From a checkpoint of a small mixture-of-experts model trained on Wikipedia: width 768.
Below are experts of layer 3 (counted from 0) of a mixture-of-experts language model. Rows are named router (the router's row for the expert), gate (a neuron's input weights, with its number), up (a neuron's input weights, with its number) and show model dimensions 720-767. Each number is 200 + 30 x the weight over its row's rms, rounded and kept within 0 to 999.
Before each expert's rows: "mostly gets" lists some tokens that are sent to it at least half of the time; "gets" lists some tokens that make up at least twice as much of what it gets as of all text. This comes from a sample of Wikipedia text that the model never trained on. Tokens count by the router's weight.

# expert 9
mostly gets: " of", "==", " the", "===", "'s", " his"
gets: " of", " the", " and", "==", "===", "'s"
router,221,196,172,169,169,246,217,190,236,161,194,183,215,169,170,207,190,240,198,194,158,155,223,240,224,173,188,235,191,205,171,173,257,149,204,150,190,244,245,186,240,230,156,202,212,204,197,223
gate0,206,245,209,204,207,233,181,140,202,221,266,175,228,209,178,206,212,191,207,168,174,206,204,230,151,244,238,155,201,192,160,174,179,198,259,202,221,189,261,177,243,157,132,165,211,236,201,210
up0,212,215,228,260,176,237,230,203,218,184,179,187,203,189,228,179,192,230,190,203,206,197,189,219,203,225,202,178,177,211,235,196,222,170,210,176,226,180,286,189,155,181,175,203,161,246,252,189
gate1,173,190,213,210,227,183,235,250,168,183,217,207,235,227,166,174,184,213,206,190,174,202,211,224,240,208,212,235,234,232,229,182,164,212,179,192,185,215,175,208,183,195,239,197,229,194,175,182
up1,185,138,199,188,169,175,233,217,233,269,188,172,193,217,160,182,201,200,190,220,150,215,203,208,206,142,186,129,223,166,197,184,175,166,209,228,239,193,212,240,149,222,210,210,247,206,185,220
gate2,150,236,199,216,223,225,180,186,186,208,211,260,192,138,188,150,231,223,244,220,169,164,224,228,210,209,223,208,240,167,153,248,242,246,241,210,172,212,182,169,151,178,162,187,178,242,231,220
up2,209,186,176,183,195,187,244,171,204,248,188,172,157,209,192,217,197,181,164,169,276,194,190,161,184,221,170,193,189,153,208,210,208,209,177,230,192,224,161,254,240,198,229,171,168,248,210,214
gate3,216,198,225,213,173,188,178,220,197,249,201,230,209,197,193,209,179,193,204,195,236,190,223,258,182,219,219,169,191,187,222,171,234,197,187,212,147,173,187,228,154,210,183,203,156,207,165,139
up3,147,155,161,134,184,220,219,228,241,163,188,212,114,239,191,186,193,198,193,168,185,189,146,170,219,163,181,209,195,196,182,157,202,246,200,207,193,218,154,177,214,210,206,180,228,187,161,215
gate4,192,176,189,143,200,150,157,158,205,229,185,244,197,233,220,184,224,184,237,204,182,214,224,194,183,206,159,186,253,196,186,179,201,179,201,234,187,179,189,216,159,216,112,207,160,146,208,249
up4,209,185,229,240,187,236,252,240,229,211,227,177,173,190,183,194,205,163,174,160,138,197,188,246,198,213,202,255,170,159,216,182,208,211,154,185,175,175,233,224,185,154,226,171,249,226,151,175
gate5,189,275,211,183,160,165,155,192,163,229,224,221,205,144,187,199,174,182,168,184,194,205,250,176,194,273,228,214,195,244,234,201,255,192,163,169,196,197,190,192,213,228,196,185,201,212,173,195
up5,272,190,205,228,242,210,215,155,154,183,162,187,209,240,191,219,217,192,211,206,211,167,213,215,185,199,247,188,180,231,203,181,189,217,228,267,150,229,198,157,176,189,248,202,205,285,253,240
gate6,202,186,205,137,238,216,234,219,144,165,190,165,174,171,235,186,176,192,219,204,167,167,218,169,165,285,248,211,188,171,183,181,141,215,215,155,198,194,209,158,181,197,168,245,227,225,184,204
up6,189,226,267,219,214,138,129,237,169,176,153,222,202,160,223,203,199,231,230,208,218,229,217,172,260,229,266,193,211,164,207,211,199,173,204,157,161,224,181,238,158,174,208,189,189,213,236,246
gate7,224,200,238,180,183,186,220,182,197,188,205,190,173,216,204,189,180,204,204,180,187,194,185,207,209,224,192,196,208,170,193,205,215,214,190,209,175,181,212,197,174,184,190,209,248,205,119,192
up7,207,182,188,245,182,168,161,213,208,195,137,221,146,157,179,190,188,215,162,225,221,187,249,170,189,190,146,201,226,229,221,191,139,249,159,233,204,203,184,188,196,214,188,213,206,232,244,172

# expert 12
mostly gets: " |", ";", ").", "-", ");", "\"."
gets: " |", "-", ".", ":", ";", ")."
router,234,160,150,212,163,219,186,201,180,227,157,189,239,198,160,211,164,212,217,150,183,155,227,190,182,144,177,260,199,244,132,197,211,190,187,178,196,141,180,197,189,209,138,203,218,129,229,185
gate0,265,229,179,213,175,169,238,221,208,185,191,157,181,194,273,189,204,242,196,174,234,195,232,213,210,206,210,209,145,231,187,183,246,167,224,160,168,186,162,202,222,201,164,215,196,194,190,177
up0,202,221,169,183,227,213,206,181,214,183,195,183,192,185,213,182,253,211,224,153,223,184,251,179,215,139,234,203,152,225,211,168,243,203,196,246,146,239,205,154,180,182,179,182,197,153,206,253
gate1,197,189,224,241,223,231,227,166,179,166,165,251,241,153,190,197,199,199,146,170,182,226,241,246,171,184,174,199,192,181,224,170,189,188,134,204,185,229,244,173,245,182,140,196,181,233,237,195
up1,234,193,132,137,280,228,203,234,253,199,191,222,174,248,165,157,149,230,176,248,185,215,206,224,176,227,178,198,199,192,184,205,215,256,213,219,242,210,251,214,213,211,199,209,189,169,188,188
gate2,179,204,180,160,201,180,200,212,198,206,234,173,189,177,207,174,231,235,232,227,183,158,163,210,178,142,194,200,185,200,182,165,197,216,211,186,126,217,214,193,221,168,213,177,195,164,218,143
up2,195,218,190,192,229,177,226,198,183,200,245,186,225,208,148,151,171,180,199,215,199,147,174,187,193,234,181,196,180,250,220,179,137,229,211,232,213,203,213,183,227,161,174,155,216,220,159,195
gate3,226,155,187,195,177,196,181,178,232,173,184,220,220,170,252,211,246,166,201,249,205,194,226,154,157,233,210,188,200,188,258,232,240,179,174,154,205,213,172,202,222,145,231,200,150,213,209,191
up3,260,154,199,203,198,183,174,147,262,176,205,176,182,225,208,204,160,227,217,222,250,257,262,204,168,235,205,201,261,218,206,193,177,149,171,220,206,218,212,235,221,212,226,208,200,206,199,199
gate4,196,260,234,210,268,236,152,209,214,230,190,238,190,214,191,243,199,114,179,218,176,185,185,181,172,210,200,189,161,241,212,187,190,173,228,162,209,210,238,253,255,188,190,240,189,176,231,233
up4,226,238,193,185,145,185,188,199,166,149,225,143,212,181,221,198,234,197,202,163,200,159,230,216,262,229,217,181,186,154,168,178,198,210,135,218,170,178,218,207,198,203,249,220,150,204,224,203
gate5,231,150,201,151,234,198,176,196,177,142,211,161,225,192,175,213,243,176,253,236,244,205,160,177,161,239,167,188,164,217,238,255,211,199,239,230,201,190,153,177,223,203,152,207,231,198,201,186
up5,206,258,219,233,260,248,164,186,177,211,214,192,242,187,231,245,198,143,211,203,181,222,188,213,205,285,170,184,211,231,214,226,224,191,148,192,202,224,187,172,213,183,249,194,185,195,180,235
gate6,219,206,218,171,234,180,172,188,224,219,186,157,186,258,189,189,221,208,197,216,180,172,192,237,177,202,182,169,182,224,240,220,256,193,173,205,176,213,205,208,155,206,230,185,165,194,202,180
up6,267,161,166,173,204,221,199,221,200,225,213,237,177,208,182,179,158,196,249,148,194,195,202,194,245,176,173,207,162,206,214,172,149,218,237,205,224,218,230,246,248,212,208,212,173,210,159,204
gate7,124,157,216,167,174,176,236,179,162,170,195,227,193,193,210,169,235,226,183,238,235,161,196,178,169,154,199,155,190,198,229,245,156,224,141,247,159,290,162,218,226,187,175,247,231,229,214,207
up7,183,185,221,175,202,212,241,162,261,219,201,201,157,145,218,114,190,235,156,242,216,186,218,182,212,225,201,179,201,215,244,218,202,259,134,208,194,200,166,180,232,218,214,191,193,246,216,145

# expert 7
mostly gets: "|", " May", " March", " September", " July", " June"
gets: "|", " first", " May", " June", " January", " John"
router,248,208,183,182,207,212,231,202,180,205,189,219,211,222,129,213,157,248,200,142,209,202,206,213,220,210,184,204,210,246,159,207,255,188,166,189,242,172,227,192,182,163,166,212,221,176,212,216
gate0,139,214,254,223,229,240,182,264,115,203,241,241,171,157,231,221,227,186,255,152,218,199,189,243,165,241,122,205,166,187,206,219,184,223,190,195,245,176,190,202,169,209,172,242,179,121,194,188
up0,169,199,239,283,224,176,180,179,188,197,193,266,231,186,272,164,235,209,170,220,202,238,219,191,182,227,223,215,222,181,223,214,248,228,199,170,195,192,248,203,164,189,204,198,192,203,191,199
gate1,147,184,204,225,222,204,176,230,172,186,201,177,211,182,206,218,179,225,148,200,237,155,209,266,247,218,223,197,209,224,207,209,217,202,203,182,180,177,267,208,246,245,224,208,262,233,281,206
up1,182,204,246,225,242,229,156,244,184,174,187,201,242,176,238,237,189,197,215,188,213,151,242,192,227,203,174,183,205,221,172,182,280,186,214,165,227,163,231,176,215,196,229,191,209,185,230,219
gate2,190,226,215,211,192,233,214,215,225,197,146,149,199,201,183,210,234,291,276,166,208,264,244,193,191,252,217,232,155,200,216,180,207,216,193,182,190,243,176,268,207,156,151,229,278,180,211,206
up2,174,203,199,248,179,179,228,184,155,142,261,218,212,183,175,188,207,214,241,147,186,169,223,162,265,194,128,216,204,212,163,222,140,178,192,206,219,142,183,169,166,230,130,245,181,187,196,236
gate3,214,196,205,211,180,189,181,286,169,191,221,219,239,219,156,220,222,226,244,179,209,187,221,226,152,171,199,179,161,242,252,168,183,178,270,194,203,188,229,269,165,160,171,156,194,226,171,226
up3,175,180,182,229,196,193,214,193,253,233,197,167,256,225,179,233,221,265,205,218,235,189,143,224,205,177,174,160,183,175,173,187,163,154,201,164,165,195,213,218,205,195,233,148,201,238,220,284
gate4,197,190,142,113,182,257,168,204,201,183,186,194,224,176,234,209,214,247,150,155,220,196,209,236,190,230,192,266,181,173,196,205,233,218,224,239,181,185,243,222,178,205,251,155,210,229,173,207
up4,192,198,179,206,219,209,191,203,233,181,140,211,213,200,235,129,169,222,252,173,172,170,181,201,216,229,194,259,168,184,182,240,232,176,222,140,209,182,188,180,214,205,223,189,224,192,159,121
gate5,214,202,166,205,212,203,257,206,242,165,256,222,182,203,220,223,177,226,189,210,233,267,169,217,171,199,222,179,161,154,217,200,175,188,197,209,164,225,192,189,161,196,218,225,199,240,216,196
up5,222,199,163,194,215,180,214,201,206,222,214,203,254,178,263,186,166,215,235,131,171,142,187,216,209,253,149,195,192,210,207,195,201,226,164,198,243,192,163,168,229,239,157,212,223,203,226,194
gate6,193,163,203,244,228,202,173,178,271,206,193,172,198,210,177,211,209,200,199,211,208,188,135,189,204,250,227,201,193,195,195,222,199,165,202,202,204,191,208,208,219,253,212,201,202,194,221,193
up6,250,212,217,213,133,235,170,179,156,196,203,204,122,190,151,196,222,197,174,204,174,189,210,207,187,164,169,185,215,246,208,216,181,215,176,231,280,241,196,196,214,204,184,274,187,215,217,240
gate7,181,219,195,175,189,211,188,188,221,202,269,169,145,203,185,178,182,185,187,174,194,211,183,245,170,252,197,222,247,189,233,241,233,178,235,177,185,178,188,184,158,197,193,227,212,185,152,182
up7,216,205,197,166,195,120,212,201,227,166,185,240,185,203,194,170,250,181,197,182,193,203,183,212,225,191,206,174,207,217,219,186,203,190,237,199,187,204,182,182,162,193,200,193,160,194,105,109

# expert 6
mostly gets: "th", "–", " one", " New", " South", " de"
gets: "–", " as", "th", "-", "%", "°"
router,209,227,198,220,221,197,208,226,160,193,204,190,202,149,165,225,151,153,204,158,173,173,187,231,197,226,146,207,193,221,197,229,235,173,181,192,196,164,200,210,191,228,171,204,250,231,220,178
gate0,207,174,189,183,217,139,154,226,272,191,227,192,194,216,162,162,162,223,208,243,190,210,158,221,204,220,193,169,174,219,167,176,133,237,228,167,168,186,198,153,234,198,172,214,155,235,189,202
up0,206,221,212,267,184,159,217,255,205,207,175,243,211,220,182,158,182,159,171,207,195,223,170,195,203,180,179,211,224,197,265,246,254,155,190,181,209,189,230,170,165,185,217,236,164,238,213,190
gate1,221,193,187,200,198,208,207,188,208,168,191,171,196,229,203,231,215,186,202,164,176,223,209,223,203,213,257,215,249,182,197,231,253,164,228,235,226,275,129,176,194,220,178,234,191,166,234,227
up1,188,224,197,197,185,177,188,203,211,184,200,172,182,266,193,229,232,184,220,188,208,176,252,228,136,162,209,187,225,182,185,191,184,194,213,149,227,271,114,188,180,217,248,243,230,174,192,218
gate2,170,197,106,192,185,159,193,186,240,214,209,161,199,217,235,235,233,191,242,218,180,209,190,159,185,216,169,220,187,196,191,203,182,234,213,202,203,196,202,252,172,243,196,233,249,144,213,245
up2,197,198,168,180,193,203,144,181,195,212,153,233,212,206,235,194,242,192,229,173,214,232,160,207,198,185,181,214,214,199,212,225,153,225,223,206,184,195,198,234,170,192,176,166,237,182,186,226
gate3,191,240,189,250,265,171,217,190,206,218,135,173,231,189,233,200,215,190,151,223,160,213,228,176,180,195,224,243,222,231,208,164,197,221,217,261,157,214,186,192,265,198,174,254,186,269,162,217
up3,246,211,206,156,204,227,202,205,219,181,241,219,178,198,192,187,175,197,219,203,281,171,160,212,266,208,163,153,189,139,226,235,239,171,138,208,228,119,185,192,254,269,193,162,187,237,203,159
gate4,208,218,197,149,175,228,135,209,195,213,219,196,202,183,235,182,200,215,214,215,221,183,203,148,187,215,239,211,159,238,164,202,189,152,209,216,208,198,197,186,190,212,188,261,200,168,222,190
up4,187,189,259,216,182,200,144,167,172,220,200,186,207,212,186,171,158,205,187,227,165,233,210,178,182,237,219,195,203,211,231,240,164,152,223,248,190,171,206,190,215,240,202,223,229,203,194,249
gate5,236,200,182,214,205,172,188,174,172,224,188,181,234,209,242,196,205,163,197,171,218,202,134,204,170,167,170,211,210,225,149,185,148,189,256,191,236,187,182,207,173,239,157,237,208,249,179,177
up5,244,188,231,139,153,263,189,201,183,177,238,205,193,206,241,181,194,233,177,214,174,156,166,255,200,208,216,201,197,191,214,220,193,258,252,195,197,183,314,194,189,201,191,239,192,186,187,206
gate6,169,195,210,226,180,216,193,206,174,168,186,171,192,202,235,141,232,203,214,190,155,180,216,196,161,253,217,201,172,172,213,166,195,207,210,228,181,126,173,190,174,197,241,210,150,223,178,169
up6,234,240,184,201,180,183,207,183,195,187,187,219,197,223,229,218,207,220,149,148,164,204,162,212,237,179,202,207,205,184,156,163,180,132,227,229,211,191,191,184,202,216,219,263,242,189,199,203
gate7,130,207,212,159,198,184,198,202,211,188,211,224,216,225,210,165,220,188,211,152,193,240,226,165,171,282,267,225,202,190,206,190,194,151,202,143,202,177,202,255,225,198,176,182,200,191,180,157
up7,231,216,176,179,157,155,226,196,178,236,211,214,156,155,152,141,190,204,278,270,173,190,212,198,199,216,205,175,236,226,239,242,173,163,149,135,222,163,206,166,214,240,201,199,197,152,235,194

# expert 1
mostly gets: " (", " and", " was", " is", " with", " are"
gets: ",", " and", " (", " was", " is", " with"
router,225,167,203,148,196,214,253,254,210,184,192,241,208,190,174,171,159,256,192,164,190,167,192,204,198,201,222,220,196,190,148,225,165,195,167,156,205,212,199,193,141,189,112,211,234,198,192,204
gate0,222,202,192,204,186,180,167,191,179,216,191,228,190,179,178,195,178,234,228,248,195,268,269,172,206,241,187,187,215,191,205,180,291,210,216,198,190,182,233,175,201,174,236,218,201,228,203,188
up0,149,184,169,207,237,167,201,222,258,229,194,198,211,210,169,189,188,232,217,179,211,147,185,221,183,209,208,297,198,168,228,179,196,238,249,220,204,178,216,151,206,222,159,210,164,157,230,252
gate1,232,232,199,191,167,147,160,231,247,174,239,172,160,198,160,172,194,192,188,237,213,204,148,217,156,243,173,177,229,245,211,222,200,169,201,187,225,207,213,175,204,196,238,226,192,215,212,169
up1,192,170,140,214,146,173,181,219,182,234,218,169,199,199,234,168,185,217,195,193,217,213,127,167,199,188,230,163,184,181,267,214,228,200,194,196,194,158,177,182,172,244,199,168,175,237,201,230
gate2,234,243,214,228,201,208,203,196,200,256,156,267,238,193,161,209,163,156,188,236,204,208,201,216,224,143,249,241,196,191,191,208,210,160,197,203,195,193,175,183,187,221,163,239,193,157,218,204
up2,187,207,173,231,170,218,168,181,270,186,219,209,223,188,254,168,221,163,224,130,203,211,216,200,231,206,193,151,213,207,185,164,161,188,245,192,213,165,171,228,235,199,242,172,241,214,218,210
gate3,189,213,234,174,213,184,234,200,231,209,202,227,239,225,205,205,217,230,211,195,186,209,177,211,220,181,173,199,180,178,212,161,209,168,198,270,192,228,208,244,205,183,223,188,212,190,245,201
up3,250,171,230,195,190,222,226,221,171,251,234,222,216,265,169,221,169,169,233,193,185,151,251,151,212,221,222,203,209,202,186,205,122,200,185,243,229,208,225,199,158,225,223,201,220,198,185,196
gate4,195,204,241,154,198,157,193,172,205,176,185,171,222,188,230,202,248,189,197,197,164,220,227,237,237,207,226,195,231,153,212,204,244,250,138,192,190,127,142,256,198,179,173,241,203,191,181,214
up4,190,215,202,170,156,210,194,243,191,196,232,213,240,195,163,187,267,288,236,163,172,231,211,219,253,192,172,203,201,155,199,222,181,174,167,205,192,146,223,217,213,222,243,219,187,242,244,174
gate5,255,234,246,166,237,198,184,219,199,166,234,229,256,184,185,240,161,209,221,234,192,191,248,219,135,187,185,230,211,183,204,185,242,215,177,261,223,226,193,228,219,206,208,273,202,200,261,166
up5,147,222,181,179,230,198,166,181,203,172,176,226,212,198,206,195,244,129,204,180,187,224,220,191,196,235,215,188,189,242,212,198,208,188,191,192,166,206,195,163,148,159,176,181,205,209,190,201
gate6,227,103,210,264,160,188,235,166,191,182,149,184,184,161,203,218,186,165,199,148,243,174,208,198,218,231,149,244,207,204,204,179,230,170,167,186,196,176,191,248,185,227,274,214,141,227,260,203
up6,179,162,160,190,135,188,204,222,188,226,212,239,263,279,231,250,202,175,144,203,168,212,205,239,213,199,186,199,182,197,200,218,201,254,212,185,228,156,159,211,212,240,198,205,229,207,215,257
gate7,192,233,206,160,134,206,225,174,230,210,211,287,171,164,165,231,196,242,224,169,212,219,199,261,204,186,221,204,280,181,251,166,202,184,129,211,169,234,164,213,169,179,251,238,195,213,188,206
up7,225,208,179,243,195,201,195,192,219,178,178,226,200,238,180,188,237,196,225,211,212,205,240,229,176,185,219,180,210,245,188,212,182,169,207,197,244,151,190,220,217,193,254,207,225,221,261,165

# expert 11
mostly gets: " he", " He", " after", " she", ")", " Total"
gets: ")", " he", " He", " after", "S", " She"
router,225,193,172,249,197,257,173,214,191,150,206,205,205,255,173,212,217,223,182,251,148,192,221,223,187,162,242,202,194,206,160,141,170,201,208,167,214,183,164,259,196,196,191,228,241,182,182,167
gate0,193,172,179,186,141,225,214,171,144,255,230,179,166,183,193,180,186,189,248,208,246,219,191,148,193,220,237,173,170,189,195,162,173,214,243,191,183,266,200,160,213,162,170,179,203,147,222,226
up0,254,245,205,232,242,179,199,218,228,112,236,153,239,210,173,156,206,247,196,185,190,232,213,225,259,221,179,172,173,175,215,153,219,224,156,170,159,169,160,183,213,193,215,222,165,210,212,188
gate1,228,199,194,225,275,236,265,189,195,211,180,214,211,179,181,206,184,189,229,208,180,170,284,217,203,199,236,209,139,159,148,217,228,216,235,207,190,203,223,227,232,201,174,250,211,192,194,245
up1,216,192,179,175,222,186,247,209,186,188,186,206,208,159,216,203,195,168,225,183,176,215,191,246,185,234,99,186,253,180,217,176,190,216,122,158,214,221,145,213,221,191,238,223,155,204,221,130
gate2,206,204,235,191,247,221,218,158,155,238,243,180,210,286,234,204,175,236,192,234,232,200,194,204,160,231,207,197,204,184,222,179,191,189,158,164,227,177,160,215,184,127,200,185,200,226,194,182
up2,181,194,183,263,191,224,185,219,169,188,158,188,179,230,218,163,250,183,228,215,202,220,180,170,224,159,226,139,209,192,191,220,205,194,154,185,196,251,194,164,194,209,267,178,207,197,262,156
gate3,208,188,173,217,192,194,190,221,161,217,204,225,272,186,206,195,187,171,219,246,199,219,199,178,162,262,185,233,165,189,250,188,185,153,176,207,196,170,165,183,244,210,223,167,209,124,210,182
up3,181,220,128,242,244,170,228,206,195,187,219,173,166,204,198,176,211,197,206,215,212,186,245,212,230,158,269,204,201,195,192,180,183,203,220,210,193,174,166,221,200,139,133,238,237,190,211,247
gate4,208,175,184,210,193,215,164,198,262,170,114,213,216,224,132,180,182,199,220,164,204,199,214,229,172,197,197,258,169,239,250,197,190,203,216,221,176,175,269,207,193,180,156,193,234,255,147,207
up4,245,174,201,186,235,208,158,181,185,252,166,241,181,130,196,163,165,209,269,215,183,240,210,214,215,208,127,198,162,229,174,209,217,227,154,112,215,227,209,181,194,166,184,166,205,243,219,220
gate5,221,223,162,211,165,127,214,215,227,253,187,186,146,186,163,179,187,165,214,199,166,189,247,168,167,213,222,210,169,225,197,221,165,211,230,182,203,238,185,209,215,248,212,222,163,239,210,181
up5,163,145,189,93,178,189,217,176,229,194,236,235,243,184,199,189,189,218,250,165,216,242,169,168,213,216,207,189,159,163,184,221,235,191,228,205,181,211,197,196,233,201,247,196,198,179,186,245
gate6,217,226,205,153,211,202,268,146,132,203,233,142,169,180,210,206,220,222,170,183,165,138,196,146,215,207,273,192,167,138,230,166,155,188,169,208,205,168,241,210,182,183,262,202,190,222,176,187
up6,215,219,217,224,226,247,215,184,187,188,235,208,203,179,178,149,154,191,190,167,210,216,137,196,210,237,200,200,212,170,186,181,190,204,229,192,201,184,262,224,223,191,199,222,204,171,188,134
gate7,232,218,251,172,147,172,191,205,181,161,234,231,193,247,203,216,205,202,138,196,224,153,218,204,182,234,152,162,173,217,174,220,210,238,218,184,228,207,219,169,193,196,153,235,209,197,187,235
up7,180,177,233,180,229,215,230,172,215,170,171,212,202,195,206,131,220,225,194,188,191,163,129,247,204,151,175,225,170,207,212,179,198,222,209,156,201,166,213,224,212,180,200,206,199,186,191,214

# expert 14
mostly gets: "\n", ",", " R", "\n ", " May", " November"
gets: "\n", ",", " (", "),", "\n ", " R"
router,228,187,200,208,182,268,223,200,178,211,144,201,193,189,172,197,190,203,212,180,115,150,182,191,214,239,216,205,223,236,186,175,165,231,167,166,195,161,172,226,182,185,167,242,273,162,264,229
gate0,188,188,159,218,190,209,257,244,241,169,156,144,217,186,199,116,188,258,222,223,219,195,204,138,196,172,247,189,210,197,151,206,201,198,218,169,184,153,201,254,193,210,182,155,254,243,228,192
up0,187,198,241,248,242,160,180,167,201,210,207,264,169,198,207,231,227,157,183,143,189,169,257,215,186,179,240,191,200,207,260,160,189,172,171,170,196,238,177,149,241,172,206,236,186,212,153,187
gate1,209,210,209,160,230,207,191,173,230,212,206,186,266,184,230,148,175,187,171,182,185,212,171,207,205,222,176,145,150,183,140,227,179,219,210,218,269,172,222,228,198,149,187,163,253,217,213,190
up1,213,261,165,196,152,219,175,206,172,149,216,214,162,194,192,263,160,263,194,179,271,151,236,202,169,179,239,180,171,156,234,118,175,174,251,202,185,232,198,230,230,182,174,202,242,205,184,254
gate2,210,184,200,175,243,219,184,171,254,160,183,198,289,151,234,211,253,200,189,219,212,170,210,186,167,161,152,176,171,152,222,167,232,208,141,247,181,174,214,162,194,183,229,152,216,217,159,166
up2,138,161,246,220,177,219,160,193,195,199,213,266,232,218,268,206,214,189,173,214,173,144,148,224,169,242,152,197,167,199,221,194,227,145,196,182,196,193,256,239,253,208,217,164,156,245,217,196
gate3,170,246,202,182,198,205,162,190,187,177,205,249,198,174,189,197,200,226,188,182,209,200,187,225,191,200,187,185,244,206,158,193,221,179,205,169,221,247,252,158,216,212,204,170,187,134,242,187
up3,241,210,174,219,194,208,242,132,187,218,235,119,206,186,183,199,207,150,187,169,235,218,201,217,215,183,198,225,168,219,219,196,261,192,177,223,195,242,197,244,216,178,190,230,174,228,128,214
gate4,153,140,223,178,149,171,179,166,206,329,206,240,192,186,174,150,187,180,238,174,231,182,182,194,210,217,247,250,162,229,219,232,165,229,218,223,215,232,202,248,160,197,224,218,162,155,208,198
up4,158,231,195,200,211,152,199,222,226,158,180,172,160,177,251,195,206,192,193,215,248,258,201,238,199,145,182,164,220,161,166,255,252,210,176,218,206,185,177,219,233,215,229,140,167,231,235,167
gate5,244,191,211,153,246,200,231,234,230,221,186,207,208,164,240,192,198,220,130,169,170,219,234,212,132,175,191,230,208,142,166,164,233,201,158,227,224,182,163,176,187,161,214,215,199,183,178,198
up5,158,215,231,192,191,191,177,238,191,262,219,178,213,180,183,146,228,167,195,155,228,259,194,202,216,210,192,234,232,213,193,211,220,166,128,235,212,198,239,214,259,163,191,196,162,167,194,175
gate6,188,179,133,201,205,183,248,171,259,163,165,215,239,197,190,190,153,183,202,159,142,226,176,199,192,182,176,266,230,160,150,215,197,182,135,191,218,208,234,255,250,233,213,196,179,232,218,188
up6,151,222,235,213,161,221,196,196,181,187,187,194,184,229,225,197,169,204,226,199,190,233,241,191,208,215,252,186,161,209,206,226,164,222,253,199,202,220,183,153,197,237,197,202,207,194,150,146
gate7,210,197,221,219,211,203,203,176,145,216,230,222,287,163,214,167,224,211,249,222,243,172,228,220,221,192,179,194,207,246,199,223,153,217,208,209,175,249,164,251,227,208,185,185,212,224,238,126
up7,249,248,214,210,167,213,167,143,158,165,171,197,204,158,209,140,232,251,245,207,213,205,233,188,197,169,173,204,236,223,184,191,122,227,145,165,201,294,137,212,227,200,220,200,193,259,218,174

# expert 4
mostly gets: " |", "|", " been", " —;", " said", " created"
gets: " |", "|", " was", ";", ":", " –"
router,218,179,194,173,158,213,175,192,211,199,216,196,241,174,178,196,164,202,230,189,160,191,244,228,188,246,156,169,203,200,151,216,198,228,214,154,246,211,183,219,165,263,181,216,186,147,211,197
gate0,175,204,187,193,156,211,249,198,124,171,206,240,202,185,182,221,166,149,242,199,163,183,211,181,214,221,185,197,220,240,169,179,224,244,243,274,153,249,207,184,165,229,160,192,164,195,156,207
up0,182,167,244,178,198,242,245,219,222,182,220,215,207,184,209,223,178,227,211,176,189,171,226,202,218,233,154,189,231,269,219,185,182,231,257,221,257,215,229,232,187,195,175,192,210,193,128,235
gate1,219,259,176,188,195,201,145,258,192,236,169,201,255,192,167,231,196,157,185,177,176,206,215,173,198,220,183,172,176,142,184,265,187,214,205,171,218,145,203,200,191,185,213,192,146,220,230,193
up1,176,202,223,196,182,155,199,264,173,232,210,203,161,197,193,205,209,152,151,185,146,171,183,180,191,160,216,187,143,164,181,253,196,222,211,175,197,160,191,148,188,157,171,211,221,213,201,172
gate2,209,190,242,200,192,192,245,196,230,248,255,128,214,210,155,227,216,223,198,195,173,213,230,168,184,219,218,216,221,154,152,189,170,192,158,160,212,200,192,176,221,175,233,180,201,174,219,184
up2,180,192,222,186,195,201,172,172,212,168,160,193,234,184,193,227,204,166,229,155,188,184,199,209,174,154,111,199,155,245,233,177,228,251,175,195,128,252,250,215,174,213,167,223,190,177,173,182
gate3,187,212,241,193,204,186,203,200,178,135,200,194,227,199,166,182,175,161,236,231,196,206,175,219,217,173,176,207,154,232,164,216,228,178,138,266,190,151,214,228,240,278,163,195,218,244,179,220
up3,136,221,247,236,218,243,162,168,167,208,200,175,214,214,216,241,239,177,216,141,233,216,151,142,172,164,116,246,210,167,180,214,241,213,186,228,211,195,181,226,243,129,184,185,202,195,241,141
gate4,217,187,247,170,198,186,226,193,161,180,201,196,129,200,186,212,166,204,210,173,219,239,211,210,213,212,207,211,202,236,193,207,208,151,212,191,138,174,251,178,233,188,192,186,176,208,213,224
up4,194,184,227,188,159,146,215,251,198,208,223,174,203,227,233,156,182,180,232,147,242,200,176,173,192,187,161,213,225,219,170,182,202,166,231,244,150,189,213,192,222,219,199,152,183,174,209,177
gate5,213,178,227,168,209,178,209,263,196,192,222,220,187,222,168,172,191,204,200,188,161,183,218,233,200,165,218,132,200,182,198,237,137,196,153,168,146,232,210,163,211,159,190,227,254,191,150,221
up5,215,203,185,168,198,182,241,164,212,168,235,162,172,200,152,270,218,216,222,200,224,225,138,158,170,211,217,260,222,195,235,196,209,188,208,234,166,228,232,201,175,221,180,238,169,213,221,227
gate6,263,242,224,188,139,144,214,213,182,202,243,214,186,146,210,188,201,183,151,183,194,189,183,177,201,185,201,163,168,182,186,195,220,207,241,205,146,204,199,178,173,122,179,181,219,176,241,245
up6,261,169,171,161,184,219,207,204,239,230,198,226,226,207,211,174,178,228,136,174,215,211,215,182,210,159,196,199,221,181,207,231,211,224,234,138,204,201,226,205,214,195,214,230,165,150,209,216
gate7,164,115,232,196,199,198,174,204,184,164,199,192,188,211,223,193,220,150,200,175,175,173,186,216,199,228,214,189,218,185,209,202,201,173,190,246,237,183,189,206,221,177,197,202,191,119,223,184
up7,208,208,129,239,266,164,248,200,193,215,211,191,230,185,191,213,204,213,147,252,152,229,182,210,201,203,218,206,168,190,227,140,198,220,221,230,157,225,213,185,185,229,197,225,153,264,182,157